Experts of a small language model.
Size: width 256, 27.2M parameters.
Experts: 12 experts in each of 6 layers, 2 picks a token.
Training: a variant of SOAP for the experts, 425M tokens, 6492 steps.
Below are experts of layer 6 (counted from 0) of a mixture-of-experts language model. Rows are named router (the router's row for the expert), gate (a neuron's input weights, with its number), up (a neuron's input weights, with its number), down (a neuron's output weights, with its number) and show model dimensions 0-255. Each number is 500 + 40 x the weight over its row's rms, rounded and kept within 0 to 999. Numbers have three digits each.
After each expert's rows: a language model's description of what the expert responds to. This comes from a sample of Wikipedia text that the model never trained on.

# expert 5
router:559489536500399518588516461482557486636533526490507457501498505488454456463455528475479444491460506472465487514488495520533528559422475473498529495508537555528515474501578506446465503509612492558433448504502480524484471488535497528480516524510537481579399509468520499482500424492479522463514530594529525504541537546444542471521516496534412474468592464492498535456498516459455552566484430463527476523441517495511452427449436512519514460490456536462510541462512531478472533512513394490465477490602491464490467478458512452468442535459465518437475558461516546464461523466492471497465473472498484518432496495514494491507546503483506492597532504490463468458523480444599549527493449462488558570545492515410501483513469474543432460536509428541453522471477459516445532505498430
gate0:531557618453465469504618511479533516520488473534527469536468492467548519375511508518497500483552442493453513577503505459592505475483462474467549508465476495529482518490452511473499530518513575546506471525485462482529455564529452485479480554493521472448529448511558485405474434476563497470561509535527543509567520566462529510519486491553451482457478475510557534390451522482399534506498505524503473528397538450566445478452514517453393499474488559439425470539497494565550573536515459528477480559488510487498473560479451417452521496480460493521555485465509477510546483486472510538501533504552477452461456476491447527506491467472560500538479453417556474442501440516529530484555504486496500576494507473494514541548474438498439508533549470512481450485510532482531550475462462
up0:556509521480468561455553532578544481498542517494546487481471456523584481508508521440545496442444480455517530554481494556458517530465451515485499453465521473560544499521460528539495466429514521453483526518489574548498503475492528467551538566525453452452436493490472438536427501451487542479579484558525485487466432521518528464552469533471460495433552545492493453373493502498490590469500465524445548525537480490512456517484490505471582481472530499483497468465524497419440562555448462503484462474489524497522446444482509426543495449554468451504486479458562455523559406531436490534559508498551477452438452467512553484433533515522488514536450464466465534485467476514591561426509508595521460544521604485543503487445532541507491501495537477569467481504473426494536455490507544
down0:428500527462537554441531542468486565457539534503452471542527563484479504533406478572483580510507516474467458475513495529536439492537437454487486507551450520467483461528572419555510507516523479549523514471454520514537412494502482493532521463523512524533507476492543535486489503553522474433467508552592513514501498528495501520528462494517517553486445448467510490539455505528515438551388550465551423522489570551440576492563474532487461520521522553510540511540527472526545514501425508536542505492529495456511549512476537537448502482469551519557505569507454522487445595470523610488498467601451499455508478515443498521494514529475470494428512457533577551499505520493461480587439480477496543476465485577469571474525506539436454524516525559456507458572411525548547489442496464
Description: Surname endings

# expert 2
router:475543548522473525477473591500495512448510533503564532582461472455440474458546493485475465467532501409532483525487476513500525484486491515517448476520461491520461508449568504470562533501543446521499421509506474465492452494494547523483515518540554394437428474517500470473555498440469601496505518528530514521507491484507530466529544431483467492459519522503511541486483529575529545552588444496485480453528523522485512545487526443488508536559463511484531452528437520503482447478533439407461487533412549501479412446461548568516441529439472464505595480483460489408443513453541508573486511538561458608528496482471444460515537500525531473557484496514552605458487544524551532519520454445550433494446479514450468471555510450538545433451455454509490501501501528524550480543514489
gate0:476490427525463496506527514514477445430509517522521494492486483536564563515477497469446548442605483501538519453439555535445503546463598533525473474482453472509519476550448517525483485479551527575474470447472468470461465520496548483517519498494511526474507489437479457448453505501514462477560504558530559442498497563509519512457481468555516429473514482426538466537555564489464529476466431477533510514469526460523445525542495572489380535506465483438488478471505480528530502482450476412540506520508436498499545510520512504488551552474506460499472451505410499511516519468524509510556524460517454554423584523446508489564529504525529498470451514501518504448503493513496451529410484499516483442441594492482605456418436446441455572391491427502508475478480595483489524468544463
up0:571555487513500517569473525487583492469438555519496475488507566499455482523510544471473552448544498567524487459492469498496538478485472593459532450481458437499517518512522538567490536545421518523422546504470499480496480541521511441493519463480559456443490551529390470478522509514443471510460515416412458524545540405577496541519447490430510459483539473511536472474460472521501495592499567507529494480494447474533602455519488482516524503494540471523484533483515503464526493537528493497590512548484469574497506496559510488513472484497516550519477465422462431463435587514540460477422485473550481494482536530552555542492507459516480514443504562520455549489517456567534439520521536551492501491467495529489451447561510474385477573500480571513486514556486571503568503577521515
down0:531511494537433477408518489531536502477468483502438508504547526486550458538474415537474526469494472543494515499483498488481478431435575445492474477490582463518455551600499518521440493517498532494474488540464452547514486493446503566568378435547441529537506552509572471431461521467508499412496498531484519432477497498500540526445509608510482507483523479446496526507555512592437481515582441581546511528476503473470445484482526490482530482518493490506501432411547467559467540501531504538553537517498525411500508509548462516491466542457479471534514521506424504556446517475491508448505536518466540494500536465430488502497516457553436468497519495478526518470504464492547495461501534542504550504465438436496510479443569419537420491530598500524395511513484498422526462476453482
Description: Headings and title words

# expert 11
router:509538525487452535496460503485513495470578532455512493537476526472469466511504492488464453474473446539596490508490527525484561452497528446475451492504484502546510493457529487498486472560572479560468499478544477508448501492512509534545523590517460408447433486503533517506453418531485607501479518510499491441519442460452510512540530485468533466495540507538561539463441476498548492532607451543470466535535512505466484504533507409560517470461530505547567471481377447547468494548519494447581500514388439448500471500477523528468397507386472498492468448514508585529417509437541453602526521514512464533545493473477424524520494506504570509490457452542485589496469551538585524529495497443519534537506456542490433492499532505520537462507495495481479515486491537494545489539542498
gate0:460497542439500452521494514503510542460457486506529464476491392515498476549495546531521492488488445577504557491491529515450592543414481524533468461500414439514570517570468485498505514478552532484477596537409507426580457507573505522567592467496519547527489529421520513515539500456480476556552540554510526532462475510538566481465458577547417494445518493509483459474510520438521486478463504436482509528498533584524481460501510510474473441538504543474462556496524550543457486490488544539472551496562525487526462481484477441517546505525499552483560496491513520555504471508572590513552529530514484456493560482555576492456448538519526566533453535498522503563437448403427536475509499518474504492521489447457507461559424474485470490478483574458490517476532530466569509540550502
up0:508524531576504584515514506463468471464528481495498464465533501485521580460496511402457504430475512590498468493556471509483509458540491504471508546497459481544468460469506480523474564460521610455527538552424531532501537546478475534491521495473497446524521440502566497456490475505546576530555498593545513542451413483546469526486503463450575496509499511489507550572577482398530541501533520433579487487552546523528467448538447469537525490519462495477454446477502460441491511516504532531509477453533602445558498493456457542550523442458451541571495478494501552545511552491540469513575467469460511476499442476514440472563495470466455437528515440424559489462445480484502497531493536492466469544445501495481502487508500539531501511507403558578462590506544529473472550480523457
down0:531544604501465484561488483501466310536498476451502530533513538575499514520500487477535498488489480503514513456470551513472477521459513532545589537514565511433438486534457562444555473472549542534572499531506466464530539477492462487516437505540441527609490476593515543475544540508489543503523545440470482534522436456434519549500506517548503541511481494525530564453450507470505552495522525492437503564528470533435532522433473533540478496487502486517563457493517484471586516513480492492479515433448442477517542516419501542510414486482494472472474491553531531480524539553484475543433517477454516481454533524594457480433467552474496414458487489489529589605510475510492508490492544498436478519487558521470445454471504440537538500488555520471496529560514474514533534510522515
Description: Relatives, months, time phrases

# expert 3
router:515459508493578525478521458473456500460423457524443477465620547500505429481402561533514534536541505491473469481503480518513520469497437508554528552519504474489458524569518554524430440487398536513547557566497508476507577539498481474509436439477513551564596499568474503492496505531504473434486489458482519489442513442499495508397448600537490512513497525443530459545539532495510508490443501552442497494467511530516524525524520496502507502479573474506443486438537518494501508512517545555510514468585528557550583559543480491514571514568471494554500481505484452477493514528510473475561577434499510449475521496471507523474470476545429482438540573490516438554510447473410537508521509552411504508451533425555519472434531524475449542460519502487536491477479531481453517439466502
gate0:521573480522543464489472439474473538553433577502451491542457392549540433517564509519512419488489478535584545494565566568487488508450482504429509526544500461560443581491485498505607502563466516429464532494465543524489562499441479509452460500514499481475487532510430466510536445523523552460506486485484496455485553480524535428545573484543493510470482505494502460526512406570532528480544500511530536460526471554462578527523484450466465528489514532468509523499543498464453571529486501481528524540495509519490519516476449545502545488474561493548519478504545547529474501480538432536580477527468499519546476505583471556501515480517537472439529526530533456482513499387448601498477517510475446489482517462611416514551511484486459540524458576490461487541504456536553548453476464
up0:527547527422445516440545479484451481495505490500498467507536536487527540572506521486547562486565517510572472492403461525516538555475461488503456522482505482424599581517486525534549454452437526513483537539479627490504575474501413556480454518463528446543440424472504531437516481539511477531432476475519518567519546584508500444537511488572553478529513505514482515452442545497496532487420490489507505380450491513434447465567510503505474453463514487532482495545508525514460524498482489484492494484556493473529491483510473535466446412566523518511505435497472473515485536537451526533462490550490484500536495518459448439535497486445427415504497486539490425479509560570499507412501460576449436487508528506522464508432549488531504505456463452531472508514432436575518473477509514
down0:511558498521459483533578452475512450495524515515485463489444455501543459516500503488475527491505529464537410523448523522466483502533558490474437486537534495522579460522511442521474521513483500439470448523444520452427521454441515470501500522472474432453475490446589564466445471485515527516510482522488524519550507514451536508503577570539480534453528488474482517472483411498512494513455453541569535471527528474468449479478412551540430500490505409462478553535488583578428526495539408477523505433487523495428493504527554439565495517510502536503558490507557543480539589466470492461511504585478527472510487569513545523534541495502605548492429472523494453488567548526500474415463414488481450555508443560488443550453452494495502522473442584507488511529501423488520443502515456
Description: Common nouns after determiners

# expert 7
router:489444456542445447580511435530478497516478486455549532480515517504574497498545515486498554571437483547617518495542516480545439531552523487463521490434507578446483571483477447545552486474502541478421496521507470447497475464500461490530510399494526515478501500501495463514488509492471419567491499511447511481574470544558467545520527485501530520476478513442423586479496510507436482445472503573578397488510536483527517504438504491480463510464429565514539542510560511384516579499425550503507474476456521500443438530478540503524503433602537473526496583535475494528583480519437504414462476539433537489477475517513533483471482545480501510536503454501494486436424492558502478500528499477488490481502516534491547534456496427445460464548508540559485497503450500451505464532449495
gate55:492467428559486526529519425512517521538537444422444467506488491524494465517469501509579484564459593540458601480487499453558594498454500474537488561468481480515442512516505485521511529476531510524449529570576478453498560439510436429530442444480570570487474495545525436493475487568469473526425430423545526500532536485491481563467466506543442536535470497455447474493458523553476444468502520544509496532475503530462498458544477522502470484485489489446523480519451484528575491489516502582545467509488542523454467531499415528553441447465526438561551491549555470502534461539521567552495521492475490492541533514494542501502526497531460487536451485515515498527525555509486369519519561490540520526539511523451549563470479439570464481526558504520468545604529550470465468482544551
up55:468508503479533601538533535462498525567546457518515481504488528538471556506485470556507515397491481476523452486541457485493491434485440469506562488484587482470542458467528562531482505487480532478494518578475487542442483523509550486453541587565449494449466488487496426513470519465494514499438476568549522465521430506534451484503465525546471514521472544566551575486500518516484461640511530558548459467492529550523493426493483462500519443483567449478515450535476454553424508467551488492532477534549475477559508492539524499528439507524488458469552458511525508466484480569455451475467508438586473461502448514511491496456489470525490545547493481485489594409522523443437435490531509518534460432554429421474451439500489561547510523489477476528545508424540495454478515505410543
down55:537575525403491514433479477456500379508466446476409518594560570546558509469474499523491460531521509508462509480499483453503549492490523400495526465488467458498410440456531495504490448539445500508567481423508537453493487451502522500516516474545498500494558484532534511494528484499419443459478512474482490481485523606520515506573450624528482513522471467470512448488478558529449566514463490585537505564502553481461521522491493481518465439508444543508469456466552541542470509482537461533480505468466571528483507473497497470560441434467437489505463544579487455529474489476484490480504466486486516524498514344458474499482503466438456564541500443514477466510481521498556486438461413508455520488508479490546536487506498518520515432450501431509433508546453450488478493537509536
Description: Possessives and modifiers

# expert 10
router:570517514490483504447409558543589499494519542534451475529482508504547458450507478436486467475524473499479428515457472468509538449497564533454454469458510532533494473448494450523460561540519429521489431449541517448516516515500526517529534491494445402492479475487517549552554539544523583508498478501529478496495464458512489531479572424449467499510590478481444427479491526527496502538515463463468508522471553476459481475518435556599496507588463529529541478566449483548514439492466488386462513530439495490452494408463506508452456530418525505464405510530489466506444483528493490522438473476580508554536523480481497501459473506532525525555489542446502518514432562468599431471536462510578570436500436488473442512483504545467557480505505553489484523512458466487527513511513438
gate6:486509515464470467504537551514479483436469501457545507523435548494478492543522540573502537513450442471512551520505487470512481511528471439511492511507486446502466501493518531488517533511454558462563497534524545486558491465505431537492524548580504510502475545423479517460499427553477559552516547539546442522430538524538619535503433513478484470545523551510571511425485453445531470522567539537445509469482505482484516491472521412467520537479488388436519546514568448495505476533471447532477537586491514457465513516521464508554510480474470513500603477505521489455508454513456550527467555435471450430596578533495526538452540544547484519578531422464538494415459503514467462503513534503503417580463550471570507456505527485470474436480471478401527479507510479451507554505492459
up6:453433474503483505469476522630475473420452526492495585468490523422537592509504519535482499473471465439531555476553441410505496518513520521480470506537545520472494426462494462528532496550498470450557497549469528538514515528487524503540455561471519462472494523514550477477482458455462496493496435519489527566471596511529516540481453550500464495503556490492479437467517490435492473523503438558554492545421486432611526539469524514577469474452506525502511527503470524459541522542543547509483459587529476484509509505546474456445420502506501571552428424564469443437503616465491462552499432539447455510548506541537445482560525471493485534488454503429456511535426516507459468518528486505465464514467465455468432522511506530538470508446527525529533471442482562476484454482531536
down6:534465503464518523503516471526537519476461470499502468482534401483521514470474540477519475489496492514470509476531558575491579405485504467473497556508519539483459453525533568521558481474533486503490573475546513528544432511493505456491459497498500510492480521469508452509422511486524492442507470539477570533497516543455548519483457551492558507517499515554532511485574512540558463514446468478542398511514527464506538499544440528504505488463564508472500474551462486450409495479497567482478450482531479411639501526527461581467448492570484492410496522430473470495502386476540469506444537539518399487475547568473506538588494575456469506463532453490546527495485559503595520534565500490570566562509468462491419510545547502583536519522479523504510488490516445460463525539473554
Description: Year prefixes and dashes